config.toml
num_hidden_layers = 10
hidden_size = 256
experts_per_token = 4
d_expert = 64
hidden_act = "tanh_gelu"
moe_layers = [0, 2, 4, 6, 8]
normalize_top_k = false
routed_scale = 0.5
balance_loss = 0.0019
router_cosine_scale = 20.0
vocab_size = 12629
learning_rate = 0.00745
train_tokens = 279300000
max_steps = 4262
dataset = "wikipedia_en"
Below are experts of layer 2 (counted from 0) of a mixture-of-experts language model. Rows are named router (the router's row for the expert), up (a neuron's input weights, with its number) and show model dimensions 0-127. Each number is 128 + 24 x the weight over its row's rms, rounded and kept within 0 to 255. Numbers have three digits each.
After each expert's rows: "gets" lists some tokens that make up at least twice as much of what it gets as of all text. This comes from a sample of Wikipedia text that the model never trained on. Tokens count by the router's weight.

# expert 118
router:153138136120121116139152104124095143139102124165147102123130144124134125129136157109167138110122111108111154127155103123127128092127117165139100128147107124101138126074105191151126141165149140094158148123088123112078158167116163072142163111160155142118127114076106183176113114122128150147136131076107153101157196116142115107137086125136178125128119151098119126158172086136119137130152
up0:127152125116141133255129129149116141148123147132139136118146120168125096103140126112126083131111138107112124145134104111164106104138109157160118171103039153127116142131111107145136140124153124128084103113139107078122110128174120115103158101165150112111076143101116145117106117116159144116090122134120117154124108147151121141145138124167141137139118114114086129139150138112097142120131
up1:124113118127112117136120141055122123168109110174139170151115174129142163129118151098100100127147168155152126124166111168103036148098155118113109085146146106093114067127118106180143156117136127153148101119158142116129099134122134152098109141160127152165145107151146130139112137156101144145154148134109142158112131150114137149147099131107129098142117142171168113145094118154144108107115
up2:136111161112079146151145125082138126139162102146147095140109124155112140088137156111133117111116106107109127104104171118128124132093144083097140096129124119126182106136131119143120144146134113124102140216123143135162155142133139146150156151165125164111115157151132091135102103142105085120088123135159147136147155123116144121137114020147129116131127142136150128130109076151115134095163
up3:147102135119129134144110115127133129172082115131136149157109137102131112081102153124108162132168181136158127155154115101093138142122121118131165086134123104118134128130166120140122116106153126119147105157158125158091124162125051127114092137118114135165154137165095237163112114090126153132122091099135145186114121095135118115131118133104146132144110157139151121146152134118137131113123
up4:113077145152132158142143116114111110159109071152147111137131059129087098146142124119100111134133101114085140143108200125184157120128101082136154163113119144163121189123129145108137061161142131134082135142173114117139169107113136140142153120141111147130137133104091133183116129099107142098123101118065132124139101159114158126115136169094104094135119130143142130129134130082122101118139
up5:105138100109141127135107125138142169092123127177168150133147134145118131134138095083179136116142110195107136073119118163115126135153166122107061173140148107137126118149128145139150089102133121106150139119093103139128101137122167138114088121116095070134136125170115120141156133132136132108169167127133132138113142132128098154138094126127127162098148113148150154109127108162156079123145
up6:160094100133121136171091119155189128130110103145140096137137122135159131115122114149120096144108128107141140123108083090126114148133108149148137135134140100072166126123134126153137121121109105118176096150138111136082129132108134100099119132110104114126132118110176130152086121100138145143149119124125129136150135249171121082151116099135137130133160141141119154101085174142095130122144
up7:133100123123123143083129118109125123113145000134119146130181115126097121138113160137111128178126128165123138098111115145129124147096166139118110104121125123140130130125136138117094094099121123130112126143116075113127141120123107134131112130131170136121143109136122125117121132123166123076165128108149120151140121143124155109130130146148124125115111150148142087133161106122091143121115
up8:094150137092143131121136164124118128136100144138112113156094152097130125081111130074154129116109107124131134108129154102166103165122107137122112128103118085124088129129095125120140134145114074124162157116051135133113140141128134134144141101187142122128117131170122148142170102148147122113132097115130111160104147081086102117155159099083115121112102144111168153117083096147133124115156
up9:148128152121099130129138154162121142122113127110130130128149143118147145094127139127145116069125105109131137147090137102113161139131135106147208128159142128117146138135152135129149102163141143121082157153115134142135176134144163141117153105090136128110092155142181148148128098019115139117097138118158139086148141142152117155161115092116125152128104129089120136148169084108108149128141
up10:124130137130125147125149150117135097117109119097125097104132126150110102145139145091141106130148210121094090148174125125114128150089135125125091109127119115133140148114103142161094131153127135137123130127130061149106138110083138115135164086140127137172091126116097173134127074132109138117139131099111150131135150123171121132128107145142123151155117147123127110108121104105114111157154
up11:125120128109112107161135101089137113155152135147117137177076137135147123151132130114120090112113144105097136113109133098123132113102144146095116151112135158093138104149142101146145147131148132141116153112137165172119146188076142151132150130146157127120085142085085146162111133101093123131127120120113145160093116108145092145151130107135136136083127175128149108160131123157095129201142
gets: "1", "2", " F", " f", " w", "F"

# expert 111
router:101167131115124097123118103157154135078109115203129103089164124137107175114106174148145131099091098114143120099120143135119116105102134170143116131114122125089151138073110135100090142112174131118128110149161107108120140155103114116118163148140135129121110127128121168146155108144132128146141137118093121123165170112171136141088123124088110095127105169142188159080127120128108145152133
up0:119119099104111113120134152116047163097124147129168146111143099143152120139108157153145141117146113115166154123108161096114143129145145169176131114089102146094140139141161117143119136177176158107136115090125088127125125115126121183175141157151138127106127151123137151141126123124114127128127093132109136153098108086163173112114135120127136138147122135137104134127135146102104160113159
up1:150132125103131127096135140109052115117143135104120088110122105140153131109094127150126108110135167157120133121126110117170141163107136119151131116091122079126125168102119128122114167122099111108095137127092099127095083145118134134117130131136148124098101100126149173132153149116143121152179114081150104118113111098106123154119151173127088126134080135140134172161091116132128107130144
up2:085129143084130104081129152139124150110116179138119114097113107165144157138096180165126103122070105110140124102103111153124132141136109159173162134148146159095161136144119127110072142133153130110141136136125114140140115120098117100113143171136098119145103088136122134103120121151118093180122099097116130068145166136124163126114118097145096098124128158105148132095139111103148160138113
up3:088168107100107141116096074178117142152144109156112091113152143092105119146113149123157111137086139118142143155139088115122135136125126120168128111143121155118087113148121132107113103115162138099117151142153119131132149124135121099130135110103130123174105113118158153131131082155113136142112133140157165121158118122121143091121115113114151113135150143141142102128104115106080117123116
up4:093156122097123123138071136123143165124111115121136115096146105155128130111124142118161141146114146128112143101090091119155142101119142134111095122129122134109093127121112139087136118097139118128080117146139121115115144154101175125153129103096114164113083126112122127125129153134131104119157140160132141113121176077122129143165128115119143118130129134124158137119147110148109114139106
up5:134146134124149123114132124104143098124110136138203126114163099123094119143098130151091119148143093094141145114121136127146133139053108129144127147132118135138129106123166131128129132118087130110140110113133146148086140165131110075152121164100129131119147134151109123164111120124167132091180110088122145129102141120138072111129144157148101128138173187166116136125141125163124103091129
up6:116161139137119143141110130160134154082108099135149101125113150153146104090100111113142135104130139112156107092117088130098122150117113111111117145127092176135181163100148108135098172129123127115135130108100140120129161149133145114082137142150138145135110110133144150142128117132183125127123114142086137136155106134120122123104077139124151135165148210118138132116107152157105115125147
up7:164150143096161117181119105099119150110125144133144109120130111138140139126103158120130140110131140130131131106109171105107143116112135116125161123130125174128139128135145178133164105131119171101114140139169111154102134098068119135066121187115109097192106172180112171144141105142136105131149119165111100090135146159116130124084118110126144108123137134155160039162119099131125095130174
up8:147129132138132154174149144114187123104155119098112127163117160087149129091111099170162117119146136087119149111088088137102172149089128140128152108134122108157177200114161124167147146153109121113134136138142114121107131107119102097144148138167123142063135170132136150076103094132105157155137101133127135130141106106140113117093109109110110163139160113145141116230139120118121097140120
up9:138124127157162132138135120120139178095149113158164148115161112096161145153098156094111149137138104093145063106119147113128114097106106185155107118138122118130174136099135125121129149134113125114114148160117177122133136156215124119141133097143121147064086144128185106169146121132118150116112122105164108094128148117120124128127146125105133140129115136239108151106102125171189123147135
up10:098131173145113107132150143117104182152127139171138091155130111123109109146112144111110095105142143146163105130080104110111153076132152140130144111092098131091139144135118105111106093146168152117146132105123144120127139124147089138133157160148094165143124137102111181176154108156175139166122157144082154142158109126120126128074118109100137134129118127124125163139099090121131152137152
up11:098142120154128115092171120171125107131151143165134138102127122092140107158155130125154122126162115117163099148128150114156106108108115083151166121123125097152153105117153138068128139137138147149103105135131154112161149140101134188139122112116113118112135094069139117136150124123105103131103138081132113158169135122128139112087133104099086149120148108125129151092146087133121122122140
gets: "ip", "ou", "O", "op", "ind", "ep"

# expert 97
router:148125118106100085127115113130098138087122143174146133128133149142101145110130166140150118143106124107109130124100100127098136145132148155153144117122101149142109162108148171114099115139135120077072159147109124120133224147108158153110155064143141110140089114120127156137120150163178106163132119123152090123150124081119177120180113108146149128089144132131150143079144135120116126126123
up0:143126150126121132130125127118141110130120117157138121174143133126160118131134126130154161115155078166138152130133111115084062143120129131162115116132106114132118110128142137110123106150112160138141157144146120131149128112134136163136094130138142148115129135158144105128123125139120161176134095132094128117116136154150146110141137144159122166146148127120120136067144107143125138151147
up1:128117114132139137142126144140130120141164150135163136180143118135110113113128150104165157122031120094112128119143119120139105140118143152114153110092134104133167103097114143118090114152126150164114154105163104132112143105135136105178167122120173149159099129096094106129140144073081116148111120152120129131173109135107128108153140086141131096151141086125127125161126114131152122131117
up2:129081165129124121113119142078118161126134074130183149121114170156115099137146109112124152095140149121097168119142132106113150126097073124129134117112163095142123143114085115165121111131169127120144175140148126137142142119169161138133097148167116129163177128123147121169097148161117115115121065127154092128140111154111194152103089165132063147150114141171136111122159108142151130129142
up3:151146139162079110094162125148158115090155154145102152165174126079154141099153129135084099141117156138163083136154108149102123140147131126164121148129124138096157125098155113121082118139152174142117120142174152120138095182147133147153142154146097123136108098141125145130103119136066129107129107099086145128120145141157129130176134109125117102075111159111164135123129106105107120157100
up4:152122128133110152146143094111150116130142148128115130156167128106133136118119118168214122107148105116110089132133113127107139147126106136132106154105127125130145137114120126131122117153160133119126152132130128107128121114091169142130145166151100112140130110132139115136137147135150146120095105144152136143113130128101206151176105132158149156137108131132138093135124132152114176145143
up5:142175179115138123131128116100112144103146150133144153112140143141139138153174138122124136112086105142143125109086147172092125141139141121089151147125142152159156158123102174115028094147157131135116127161147114099125133144147143141159070141118164106148121130128163145151141137129106105096137114139127117093144163176128132115122079131096128130149148130120107135174134127185116117128129
up6:124105152116155084117103154131138137156133163129116124168150118123133125110114165130151090151125137071124135134133133138089158138096140161177140123108128165101148140104137153128090093136101152106174127123125070113110143123122145118126136144093134104146113149138153041235159136110122106155103135147139085094131073125167087107151118108146133151129125155166167111156143106135111093130107
up7:095121123129109163108148134091131166096145137135149109120141122143099143139132135130131115119087156125115100132147123113138107116171161147129115098123108124165101143123072121133091094173134105111150112109169143161127151145058133110158157133159128100166108120178141146120170078116167112148095133103138142146125148112116097108132122106082159092175165137151143140125099132084119106118147
up8:104113133131159132145154100109110115114152102102140075118140161094125140161144110067104138068137145113109088126111171139124152102130101118154134113118129137145152107127100104149136140133140103144126157105141066125094119124107132123131160133114112125099107152129145130174124092138126126095147142134162126114121148119102143145102113135158157166132088172152129117162118127131192085128152
up9:161141126134126126149106084145149142101138114134133119133140113121156109145155133136141144140138091133124171115120073168103135125133145074119144139137133141159171125149118130159149119124139168145072139130148083068123167148135128130118128165135106150147134105110100120115107162197095148130130112142097143142122141119096110125142134146142114138101117107112139102155127131157116147124135
up10:154130123113121136113100119135125118125121158139148165164162121108168112102106140160137140128105149117120153117149101128126089156143122118102146097156119128111112145097145120096148110123124129104091101153179105107080168169160116150153151109182132092143081140122162130123099152162115090139112129135137120113123160090109141124167122076114152122103169190120148149128175139130112101125124
up11:140118122127122153131146111129163138137141141169113120115104138158116135110157152192140082121152126138109100163126145156154116121156126086116148126140131100122115158169174124129118126147108120150175104136163121153130123136128151167094154135173139118137146108146118093128121121145153111158128129140155163137102113081158135123149067120097099120154130111149155132121116098117078131134115
gets: "z", "y", "u", "ay", "an", " Y"

# expert 25
router:114121128148157098143102170134115149107095143147129117096129139149124150107121135134132123090107087148106118108149127134140112121077153153130135133104071130115139183115162134115113120157126145079111160079085099120115193150173095134116141097114148144124110115104081170140138132184196137103121130111146139153143171137149122131176129129126120171074114149076141160085148115148131103109168
up0:119152131113165133123167101131133142125124128112124136137132133166134183141095130092104107138131123045161109117165129131142085117129175118139102163141122096154120132092139169123112112123125132134116149129170094106124155111146143139101111104240097132085109143125113114134157110083148101092123129129113146119182098131133167131106097106093071137142159089103131146112167146112126162143130
up1:128140133095131145134129127122134148119134142132141134107130128176149106133096167137160149126159123121107097161105130165167129118137151158126113151156081121133107128093122136093108150113098134137095153132178152118101159102090197148117141124093133131009109079123089123103143135135133114099137130141155108133123152126086083168143138150121110150154125166132132102162124134124134111103150
up2:157116160083142094158113121136127140127146138134121152118090226122146146150111167126114102134107082127132187136108115131121134175125162105131170122124088127116107152144156118126155128112108141111105142113132149120120151156141139160133091097137135108122070090126109115140130149167187116105154138121120129123151142142119156109124108130129124131097138162130132161096116127103131112085175
up3:110147146087129122143164113075149105124139138155129106113115169151135114107116138111125125063125149137093132148126163129145116109155119122128163121128082135106142169115141166146180092126148143075126118152162158096102142142117121175126100126112113158111081115110090172118158161180134161123162111111116128142134091147103153134139132156112119158114135148129104110162113135132152105122175
up4:111171090112140118114127134087080122129150142149123163113132147160096131107140132103164133120150114109115105139122122134094163131122093143098118092142123104150147173055132133102109154176148133150117145122138072106095144134090168155139120126139138102186141104147135146127157105141187140144096131156135131101122122102154109125125113105120109143095145115138140145103149140050143153117147
up5:112140134137116092141121128129104153067089170107169092155105118110140106116100125110142095150108136153081141168149084145121153131131090171130132145122121134132156130143139114162119116139116093060184135134078130101126112149164127101101180131161117157162106149129154117120131115147156118149126189166127113104084129132119131125150131120105125163240101128104113148150120121114108142178143
up6:140154120132124110151141162126142142166051126102129085149133120155087160126119179143098165149091108086096129113119115149136091150105146153151109108122155138119124115146106142121097143147132093129148119155129121120109180133183119143133116108131165085083122121130113161149146132070174117124187110114147169151127137142160126144164117080158123149120119128106124111147148113139123151134085
up7:131139149127125125135161126179162107093114102141148126165150089117147158116159157109127135109138090158165114145121092114125093111126170125162119091109161121153134127088109096127137127095134101136131149106134127156163146128128127143139146085123206134150183110100134151154106129118130153125118127116084158094159119130119140119138108141127149106133146130084146125144118101094096102150184
up8:131110137117122127025096108068158132170162096139103119108126092152150130162131098127129095118133134117123109105138111135136129121157135106089148126172132127142128159095139136169165118114135114128135129170144149139143119170112163136132177138160099141129128147114078147103128115080126147112094140172163052122125087159115091102129123101126110142135154157157101144151075089102114145104136
up9:150111162193129092106123122182123144123148139138088119116099136131143102145101144150115068114088147134126133116121119160141093126138161120120152118117151153159069136124086162145185123118130095100113138109108152154136121163104129125131118141105148158143129117105127166143113101091142113134129147103120160128094132100143108100139124108049155139092105144131135119138098125141087133135082
up10:110148102125100096072207137141097145107135134072181150156133123132128121138124111118134118089091117105132115110095111115149131145135099163122113127127100134137122129092116152111100140137133111082145101144136128131128142121108163117117183125148114108133112126130115084104139134156180169129131131123155164121090104154109135116122113140156111093116164139094084147136110120116099156116161
up11:134201122119130112120114149150120133115132162145123254133164104109112123116105147138149129127140103115140114124078127119125104145107128142129125117123155116147110144092012120106090122167111141092116122117094146142087107129132100127137136123122152106115146153119255105159095146072137138147107113125122151126135131113139149133135104094128090087136160132147111152119154163117119159119131
gets: "i", "a", "ai", "ri", "u", "ra"

# expert 101
router:127155123084133123159114101168146156112136117160128124123167108155129142123121107134147151121104100148128118108115104141131151106102169151131172115096111092106128127053115156154104121134167143124109134140130150152097149151166148156130160091120098137122100146126107132191153116161136152145169138083135146109122171127146098127149095132114144125149091139110139120145132083149128089078174
up0:135137104125123156163167105117137159108100148098148142146183124135122123138141150114151111149132106145167152166163136097090130125122129111130093166120145124087133123105154171095137130157109158145102125155171109132114136116109135107087100158099081159171106109093089122144102056096085105142132159132183138133115098079135138122122133163122095113118114106104079093139148131082115137116116
up1:109128111134111148125097153129155179148140168130103112140167133132133094127120163103154142132114102129125127142129139094167127131156124089099108147159120136118136112162102100129195164136115102171143135130169110094162107100094157129199100110154110113105180124122121159125153161166121110120098112119092139157136136119122143122101128156126137128148147114133113108081157164136137135132129
up2:116096128159128141111130139155138087114188126153139171094117121104153126140177064124149126113142156106130095098126124122111114166132114089123135136133090169115140155161153104143113149128135144147125113117160151083069137163170144100123168129149117113144143127129118122026114110114121117145146117124130128145105123082130140129112146132145109138146151134108113156151151088168102149146151
up3:127111145131129134150118153131114185131160113113114155118176116104141130159087111103160108144098152122108141120094120128152139137137193094129090128129049156087108115143143125145101140109137143141133122130092152131157136152159111135123144118087123104117171125125107130139128111146111138111150127126137104178150092099123115077136128120155090137130177141158108138111115099132131137092160
up4:112113087110111151133143172126132137113149138088117112130169139132128139135163117100098133092141093131179122104118157163133120096122145098159182153103026148095108121102142119148122153101063140134159082158123157167159155099147133129128085100128110152164160128111115097110107107137161114115150149112133127139138092168111108150103142107108151092119124136135168120139147138118135115145140
up5:130116145107110118108176137124124112129154151096113136093097108141132164172148078115076131162100140117080118129114141127163147126104078153165108153090150142140129128136130150090157086126118128148116111125128144145100140138122120154147144152126159127157128144106100122128143127109151112118182102134097112119123144137136170127193145109132142117086107070139129078126080136145125132136115
up6:131147136136117121113129161167157170071144122112101124165120124102134134134158117138125106160106124133122124143143127127146111142138116122049106104128146079108121122122094097093157109141121155115132155095117155146139127144148150164140123177142125098140139115112124105175137105140130104148172144150122110180179139117125172123111104175105109116117096153119128095143111139141147116168121
up7:173133148153098155161110139124110138156096099126127108113089136140141109130137122181128098116151129110132118138147136137110130125107113157141140061131137136107113109094140147137122132162140097120161091153146108117061095111135113108128161117128140133182135146122157178063108123114111145147156145151128139111144141088183100119140146113126118119130113125174144167116126115129132135157128
up8:153135099139147056104144116144137096122118096116135096131111123119106162117096125126102129060096129091078130113084151182127145101131137091107161156143137125115158174117098131122126109120132120136135164101121080132125156159177133084143124100126093140157123118137142159071119120137110085098134065141141138127113133116126125162139133125142157110128100108100118158102178139179153148082162
up9:124138134116139136130140152149155142094160141136120124104133123122105180105140109124144154138125128133166109154104105113097156107133154129097179120087143143117157118105124181139115108116101089097162124088186155127146147143102161125109121136090121132105134136128152120114140101121120111118141150104101121147119144145111143145148094156002091135141111141152115121155120093098097109108123
up10:118100072141104151023126127114119118110137119130074139146117123135210130131141131123151186099118150132123110143156103124114136152112135133105125090155109122153172151090142128160117122130122141131134136138146131122146109134108121131133083127136125145107109124139119102156159159098152127143109119108111136124119103145156131089140137162172148108142094159181117156095142165093144125162130
up11:108115093084122142119143109127129131132105106118116122139133143147142080127117140151120155118141181163150151069126032137099116089124129148109124127138144139099119125110127122160112142114154113137105134118226135143111111141161107145144096125091117129112167077133141111106107130117109130115143152151153131148082146156146133143157124106094141087083146153130128088142121112120109130094094
gets: "1", " ab", " among", " grand", " Again", " main"

# expert 115
router:120108115103148128098176133135089194091105133136150113135129150139120176135101106118138149127141117117080131121104099139095142124118147162111113128090127106103111107154111176098147112115161142137129137116109144156105128147148166144133115152164191132136073120099068143094143141135143129114183107141126097150119126098096120166168124073138141114106093108140139101117127107158108123139146
up0:125143132149121106123160118162124117104096138107088160090093109125139136098138147141118134087162133104075126116109135150119098108136126147119106134135151109117152155174164147139136091110168138133153120126097107096119070158158121108145141100128149096120062153134105122112133105120161122115110082071123116143155154127172161138148138022129139131104141124122120098045132117132141112162104
up1:153148136142129158159081117121078114112126141102155173153115108129129151102101150128122141155143148145137118128138100122104145172114126134110110107121088122092121188164139167163178102098142113124122107130112131189120160127123148102132129150112123104136132123118125141134120140119117160110164118134145090132094153091141134152198106111149139104102124139129133123139132140137071128134143
up2:142153166103125122126101111154141125113110090156102105145120144131139117141108039117119108119141109223175138108123157128126151109138139109115120102138111108115107124116110126135119171137113153091108114143118120136124078126121015130109143105120117162098108092154150137142113174135113133110154131136119137180110136122130084107141129161137099140125138152122099161119105150145093141129161
up3:118088146115167124147082094121142138119139119147137101052127112073126129108108127166162125108151121138132119183138144124155193178143117169095125106130142143136099138094134172146112145158120156159160114229137140131098154122145107101136120100146138159137170103146114137116140156126132167141127118115101115122098133125094119119083122169129136178108135113135139111138112120098109119135116
up4:121135145130165155117208146121145131158098119128142156110103128158180147105114129139158155114120123138116137135121143125142109132141118115090116104133148112143142106137144093142130120079112133146151107098151133138090166117143145119124134122166161140122102090140133113123130136133155141129138147143159129138146110123142112128150113117154135151092141142120142143118144141119113128120115
up5:126095121108134134119123118164124149137105115140127142098150135132119134147134171171133138161140135095117140155056132130164168132133121119111139134145088150136128141108131118172163147111112126110109106103161119156157158141107124139134153146176122135148095145117107084103131087160158140099107086151113089147111143121127097165135101070069157102143127124145153144102132100174106115130098
up6:135135135108122158137097122140093115145124151130150121116109097130139131097095131110119129146118072120171140118144102143092144135103124167129132167126182107148162090076132120114119114144162142118130112090095169163143170113122146136114115140117116129145155145113123159126091216143113133140133163143110094180117115087133113134135113096126121139115128130137109108138118124118127084109161
up7:150148129137131100115122145163151151140119132121165119124117127123114133128138098123155154144122151116175099111092093115138147152088130121130128182131167129110095134118122113118123115126110161109121105122135144153146131152127117144139126161037146121099086129133148084126137102142105146135124133109124113103132118099133147136169078072130155155113122129160116122109120108148167124122111
up8:127130142134101188090147119127163118139112125108124151105113120165116112144122170139139115135128123115103127149106119155086196141105114176128119131115182131136117114172099146123106124139158155125132133089088171126130098135130148104155147128116140132133114043121111123105110128110140134139130164134127131146101169132171132152175086114102106141155133142152103107098122120122124144119144
up9:162100134159143084119151134107126187104110144137136134115130148175105147147128126120092085123165144118112101124122154126164089131135166130173142137101131138124112117146143143126139159090130101161121122097166147085105099120187155133099135128119114129097083124087115172155138141138126127147130143137157115109109151153206140147157141132151136109118120104118149147109101140119142119091121
up10:160079153120126107124152100128140111125110105142137156136113139136114128168127127136096135075151140138108099088124134120087144124125139142119152097106142124139086137085102128154113134119168150096136121153109166112133116121140099123120169151123165122153125151128084121156177126139157158174152159168135115126122089161125132152123119076143126123106108142129129150130108137171115084090163
up11:102126135114129096138159136154137148107115110119174137112099102114146164132120137171118110114125119099138135121124132091128118139113124133170144136078110059127123117129044106148116163208168094143133136138146128092147130139111138146149102171155124146131106114058148102128125136150136076133145144148136150114094110142116147146182134117141137154127114120106122144161139141122125112113120
gets: "-", "- ", ") | ", ": ", " | ", " |  |  | "

# expert 70
router:151160124098096133130122139114111165140143139155130112127137117152087159132081159139120165139110106142103133128120163175110131129105136126129152120125109087093114145087088153131121136146149115093153132104118081114146150154138144113148132115133140133105105125107118144111158116177136137115126095129124152131156120156152149118132095147084100113082100122167144126070141116144106117116152
up0:091111129127126150122123165113157127131121155091138127093138155122048123112131129132116181081120178144147126134139117113082118152148135136113139137147120109089173165088130141102119168140103154104004125154118155140112165123135249103113104126117120138160119157129113147129131120130131170115104128146143150170125126143156103134083128126116122120148142138088122124126130112101085112143119
up1:130033145126108099143171133122130135147160121146127097109165168132134119151122146150107169026115099137115120164125134165110116143132100119152119095143150082070140119107093142131131146074127129117125136111165135145145152104146139163147124141133130087160131129148146142142130093126151123132179053122162121116111144158131112154153091139122132126137121136135157155126119135153111083135147
up2:167139115132133109176148120167105133153136130122111149102112146116141111099138100142098089117105141144123135098140113129130145138099212167121149101147113131122067161120088143136147128103135131141113130122131119126122138170141101162114098100134127071123094119140146136157156151136123195148167140120123160128122106118069137142153138134131150149105145149127162148107107131132164119149134
up3:118133120122115125171138141173135115124165126134137098158128120170117087104146094181096118080160141150110129145127109139041144128116135124131118124124155084141063166086121091157102092141146175160145132118119127107108124106167100109141152127154065145106123146131141146139148106126121145172116086106102160178112087141151125108058127051128114130143120107158122144142137111133130136091149
up4:134154107126122131134089146126131156083144119121129113101168131155118160149024177073165136141097113090124140105100148120106103115126139075139132117109140107122136117090100117132152170103099115123097140130146132129153163137127113194152106165102130154139142125133114132110128126123141127121102115142179156139118131163154098096119092112122148111152114130100137112110126144082094126129164
up5:102155126116127116164142115127111124096152130110161149122170156163105124135108117173094156142131092141138121146114127085141142124153135094120163134142098124104066130114113121116111142135138180148134137087122132150094148101158151134145166137145109075143110122108121144140143152152135140125165111118105120158128157074117130161125147156170116099091133107100078091142134139157145139095110
up6:143111138146096131155150098114142142130151149117131129120134098143104151157085108138128173147104140117111156105063118110152103146106154144155133109107136122128106118162165112134114151132139125176169132157135138054136140103098143119127113131130153166097136155150136122105113100113188112129140139108142136190156121138128135134159144207114166143121141098101108113129110097127106149147161
up7:120122153097124064154130118130126180115148135146170147144115112151108105133107123094097155125107140146153155098133106121099113136123150103126140139133123129113093115135108110132117121160134149104121125145146086127151140177145117114129119160143094155122198135122108128089114148107120091179138091162098122145087119128138111146160116086122093144134152107106131091145159120145140111094126
up8:141118153100184110114121109161181136117132137100128125125096140136100098105094130156135098115111120135095159127114088131104156115164165139155087095103113111106091107137106149199120127138182172119137143120134119125133180113106138138108129104149134134116112154139139127112112093124122113098136086114120164157126073090105121128120131121122112135095135132172106129145111079164191094137120
up9:116127159107142097143142127086129115112125129107119143108154194156150134159154180123090122126112137141134142090138105100151113125140130126145101045119143116089141122102121110133117138091138101140112099142153117151128098124152150135116113114178090104119156130131154113120079206140107103112176124111154142134120122116089110151105088155139110100120104159139164160118106153124128116118243
up10:122095129137143131114117121093121136141074137131138106155099194138087127080150110101118140104100163153131140140108151147139124100147093135112146163151128117137132151107095146072096157141042126132101108129097100124127155129113082159105121095071203144169109149111081088126119131167148140123124168148114135090099120160105116118192150126121103158117185117146138129135169106170131133166123
up11:105104165160106153126116148144127125116095152131145064143133179123135180133106155136078092161119148139127160116195117098144145175121169138107117138155130154125098126166135130125097106122153141186154151115109128099119096158156128143160124074156140128114115155158143109133116128165129128170145159078108091126143185143107121124162126153127151120137150133115140131102157148153145117114142
gets: "4", "3", "6", "5", "7", "8"

# expert 17
router:135133117124171130105175101131090215081099125176091106084116143146087116116114133161155133121143115120113161116127135154133160096135171158126126116117140093090126137102139157123120133111126156105123179107120105126084140156135117130150128135168148162148104118125094131129158129182161175134163114130156127127136118101094133118132145134143116108116133115091159118140153108127088115131159
up0:130089136138171130138113116124140112115154141122111137131126170168109125102098169121143127089105149122152150181116120139060169100147132151104153109093124084122113128146129161165159118131119131110110147143101163166160159165131154090161141121136128117158125124088086107095115145175122126147124119099119144152152143102115140131090169129121108098113141087133088135101139102152147129102137
up1:102152146138149137118136170152106128117152130135128136096148159152130155117090109142152156129145105119148141072119130136092132159118136114100109109082167145149112126083138119124145129151101133152145117086134160138110167117110107122128116157178187119156138134130141143128086147148125109109122108128129137139111130129139138094094084108121135102130105083137164080128116128140118132168160
up2:159124158102163112127115140131136164108116129140095108124109099133084095161111150146135207137131086175119160128154128170158124118083128168151097063083111103146141139166121130131114132176146113097143152165130088164090177130098117172117130129150119148169137108137142096149116111149138113125128133126164153166123129122133050109132130135188145133097142129100083135138159127115083139104116
up3:106136123167100151110115088137106130138112111146131112118108075146115134100089113155124116112138094185105117144141118107142122156130113158132108131154166132143128144099117145092090120112095117153153125138166151112144125148123174155144135130102086148019099120112125131144118141193161138087147094106136151157085109104133099135108120135111175159099154153148159151089152174137112126102134
up4:113116107134150129137150165113077177157099151147141123104165130133145136106117097148145129182120155145098145102139120098129164133106110158136119166073104126148113102101101133122115145131136113117154148115131123157123156139129094119162123116106134128095134096154113198143158164171144129120114038122141132142113148113139135132136116170103167147142168121112130153151117156129121099126119
up5:124129138136144126130118112125105140133134141139100102124052129153146111110155158135132150075151125121129091145136153143120150122131074120135129154126137125128127120152131109147091089118133089142120129105186135121118147133088145139120133145114084090098102133115143130130145133103124134141087113149092109149160102124119120135131137156131072163131149140101098122114164127113138121129115
up6:149108167115105102115088092148133117120157108118137166117120104144104129143107121142124126107095100129148165131131080090110180087088083110124107083127157093119133175125137140132117137120103110101119160160139129111146157113102155101115119134132125082153145117137163089123117154097136121103170117064136111110081145109096117129118111132129106119086111139153118155121121139170147093146148
up7:135153157124120116151136117126104129170147127170104110127147132187096123112144083119124139132150100124106088114163156127103132112095120154120118156121110129150137110100115114102031123111140126132126136118124129126104132134126095138146137138127106106121118144118117092166166159137217133147156127140112108132113107133144135116153140136118139150108159126137124117108140143144126196128138
up8:132151141125098120147137162158138135117115140141099062136150102088136126145134094126124132111145150133136130132105097157132012121142138122124139105120135101143132106135142113162111152148167150127102128115143159100141103125104173090110107148137151073145124113103098116134142146158160102170133103145147118088119128147145136173114109160063121113126142126114133154156122109114150132106129
up9:134122099076166113127168087135123167076128092132155094121116127173127087101083084136118128117130165133138114123120127117137126122173113121125106066120152099082130152144132155115144163094098127127159137131110136114131119102138111120120125099116136133144090125178053132116156109160168148115150131099124152124125137111088163177136178147119157160079126144141135106114089049153107124088137
up10:161137112140140131133126119127115117121165113132141098196150113139119139145134149140119155102137135129099129074125080127129176139110117135134076122110130090075140115147111136129113146142142113113113133138109097120144130152082143156107108156126119133148127162128132132150174153176151164210127114145127131139101096127131133135118173128138122150122098116131064162126120104186113157116172
up11:136074152176174132132111101107138131110123207163123114124142134150129156110108116116137103116132152118113133097115157138117078105143158143118123118117134097163086149140135133127102167122141150061150098130118114150124125162128141157117122139108111180137130132124155134138099004154158132124108174082152156130131144087132123119071120149126095132160115123118028143123107126182144119096134
gets: "-", "'s", "==", "|", "===", " |"